{"router_score": "softmax", "normalize_top_k": false, "routed_scale": 1.0, "init_std_router": 0.0166, "lr_router": 0.000354, "tie_embeddings": "early", "beta2": 0.95, "seq_len": 1024, "steps": 11658}
Below are experts of layer 4 (counted from 0) of a mixture-of-experts language model. Rows are named router (the router's row for the expert) and show model dimensions 128-191. Each number is 128 + 32 x the weight over its row's rms, rounded and kept within 0 to 255. Numbers have three digits each.
After each expert's rows: a language model's description of what the expert responds to; "gets" lists some tokens that make up at least twice as much of what it gets as of all text. This comes from a sample of Wikipedia text that the model never trained on. Tokens count by the router's weight.

# expert 5
router:063109105094122147116133090135137125134117089122135180139131141116084122133132155155103143078119137111087097106192136081167122112144128053104131120127133131129083102079175108189220155136148160
Description: Line and paragraph breaks after sentences or references, ISBN and publisher citations, bibliography entries, words like published, wrote, Preceded.
gets: ".\n\n", "\n\n", " by", ".\n", ")\n\n", " |\n\n"

# expert 30
router:111136111119147150144139131113094139074110154137119117136162125081121093146062160125112167112135111159049134139165111093148143132119177071100133111126161176096090054102195116131232151156100110
Description: Commas, and, semicolons, often after closing brackets or quotes, joining list items, such as ), ", former, latter.
gets: ",", " and", " |", "),", ";", "\","

# expert 2
router:022088075112149123075154091113140151106136179101135121130110109101141057112120152093112125099126106135072129071172173099155125119139149094112153142158161163123112133076166073151200133122135125
Description: Possessive 's and pronouns like his, their, its, plus modals and to before verbs, as in would be, could, Razor's Edge.
gets: "'s", " to", " his", " their", " her", " its"

# expert 12
router:138122092110114130083123111108084143085115121158151215159142132112110122152059173163077123080186123131096099114172152114142133124094117103102108158167199127122069103077200096136183109159057145
Description: Political party, office and election words and table pipes in succession boxes, such as Democratic, Party, Minister, Votes.
gets: " |", " Party", " /", " Democratic", " Republican", " government"

# expert 15
router:111084073107081110103114102168085156134189183099131179181173138099092084134101127124063107100120133117114105147179131085148085086120118120141179120149121136096041117093214106157224146092086149
Description: Line-start dashes, digits and pipes in settlement infoboxes and census tables, such as Population, Density, Time zone, census.
gets: "-", "0", "\n", "1", ")\n", "2"

# expert 9
router:094126117134090181119152123129083181147154118119136126145159156082138115128084151144070112155121101129078157130168116093164128125137159084098187162118143144109069072120163085117232107079116121
Description: Dollar signs, numbers after at or to, and degree adverbs in prose and math, such as $15, so, very, once.
gets: " $", " and", " a", " so", "$", " at"

# expert 13
router:098087128121156086102137131116141163142154126152085155141173152124066130100072130136077105094119131193038100174166103071167093158113202084112153088192214075095070112138192124172218112137079127
Description: Words about schools, universities, people and life stages in biographies and census paragraphs, such as University, School, years, children, graduated.
gets: " School", " University", " years", " of", " school", " life"

# expert 29
router:069046118103119150110134132079074150126121165144162108110118139086095108136081157124091105149131145124116118091136101076101147118111116090100175139142132129165075105146143098180222146114139107
Description: Prepositions and nouns in mathematical, scientific or analytic explanations, such as of, to, systems, methods, equations, how, different, and symbols like = and ×.
gets: " in", " of", " –", " to", " the", " -"

# expert 18
router:146129102154158184099115126103133147123117129168106134117126124056117119094140121096089111127125141143121111119160134131116054117158124108110145196153151129126109124116136148136140099141102100
Description: Single letters or short pieces starting or inside foreign proper names, such as Lenny, Mnouchkine, Doulamis, Borscht.
gets: " N", " P", " S", "k", " C", "n"

# expert 10
router:117159106105149160129109160111066120052167139157120199178129143117144126148115132071067137129098085118057148085145151062145094118152118125117162140156170211082088113127178125136187119117124100
Description: Spacing, scores, dashes and pipes in association football match reports and squad tables, plus words like club, Cup, League, MF, FW.
gets: "1", "–", "|", " |\n", "2", " League"

# expert 16
router:106092129080104151120167148146113137128145120139116212143161136110159148140090157110068145075113114141094144154158136069162085093165167060138174115142143134166052090117212124152220159153102168
Description: Pipes, digits, percent signs and dashes inside sports schedule and statistics tables, as in win–loss records, attendances and vote percentages.
gets: " |", "%", "0", ")", ";", "2"

# expert 1
router:116084081111105172134163131164084126071143158146130154169159194090129128122084171098085134117107139187106115095195128116153099136144183105137158172131119164137052106042178122158244159153091094
Description: The words "the" and "The" in running prose, plus the pipe opening a table row, as in election or sports results tables.
gets: " the", "|", " The", " |\n", "The", " this"

# expert 6
router:136110085082148178099132119113100183132113143127129144181174145085103137079121136139053122134161097136076091100158103120133119103113133113099160131177170140095072099096215085221184133131115081
Description: Space or bracket just before a value in biographies and tables, such as (aged 29), Born:, Molar mass:, 1899 – 1981.
gets: " ", " (", " who", "\n", "–", "aged"

# expert 14
router:091061097133102141132153104128090142110094154116120113156173122115111087106083189132115153155123126117092089067203088016168105128146114107083197124145109130133107072132187149184194144093144109
Description: Wikipedia heading endings like ==Distribution and habitat== and title lines, plus genus and species articles and is or known in descriptions.
gets: "==\n", " =\n\n", " is", ".\n\n", "\n\n", " in"

# expert 8
router:153118154127138147087114103176050075093103129126068149094111142138132144143101164150088151056134138131067143098191129089195104076165105060153130101161129149103107077096177152146209162117156153
Description: Periods, mostly decimal points between digits in tables such as 12.84, plus sentence-final periods, initials, and single letters like c, b.
gets: ".", " a", " c", ").", " b", " but"

# expert 19
router:139076086120135160131168125138087166056165181083152151155147135118121117134078141129091128144175154187092083082189133109130072133085127110101136102123133170178017109080121100108208088138085122
Description: Month names and the spaces around them in dates, especially day–month–year forms in tables and infoboxes, such as 5 May 1774.
gets: " ", " May", " June", " March", " October", " November"

# expert 17
router:102125047081153137110134093112112142112133104134107127176073112099140185121085215134074164112128127165049106089174132062168062126109142109134155113148159128136092108089144125126151179147169130
Description: He, his, and, was in biographical narrative, coordinate symbols like ′ and ″W, and odd mid-word pieces such as h in hid, b in Mountbatten.
gets: " his", " and", " He", " he", " was", "b"

# expert 11
router:070097098072122150094126129098122173126103112123088144179176145123109083127069144136124182068121100151124136084175142113161134129136111117110138110171138170152062088093150108133173143131089170
Description: Common English first names such as John, William, George in lists, historic-house names and place names, plus of and at before places.
gets: " at", " John", " of", ".", " William", " George"

# expert 27
router:131094108155120157125192077149115118101171138107154126151117174101146100170083200131137172178179111167083083112171114077130141073084168129122216118159153117122105101038126098170122116132156099
Description: Latin endings and rank labels in species lists and taxoboxes, such as idae, ia, Genus, Class, list dashes.
gets: "-", "\n", "ia", "is", "us", "idae"

# expert 3
router:112088083096063167101181096133104126094108178125111196180140116119122117111142110128091156125163076114112138139200161099118074087126121092131150167147126162134114130113170075172166111108085136
Description: Opening brackets and quotes before abbreviations, estimates, dates or titles, such as (est.), (ILSX), "End of an Era".
gets: " (", " \"", " ", "/", "19", "("

# expert 28
router:038073123075105172129119164129117175125121135090160151083135113109130151144084129116086119119096147110087138076125116134135078162153161053152149132135192191109043117075175042163201113144110112
Description: Colons in race and track times, the "20" and "19" beginning years, and separators in year spans and career tables.
gets: "20", ":", " ", "–", " |", "19"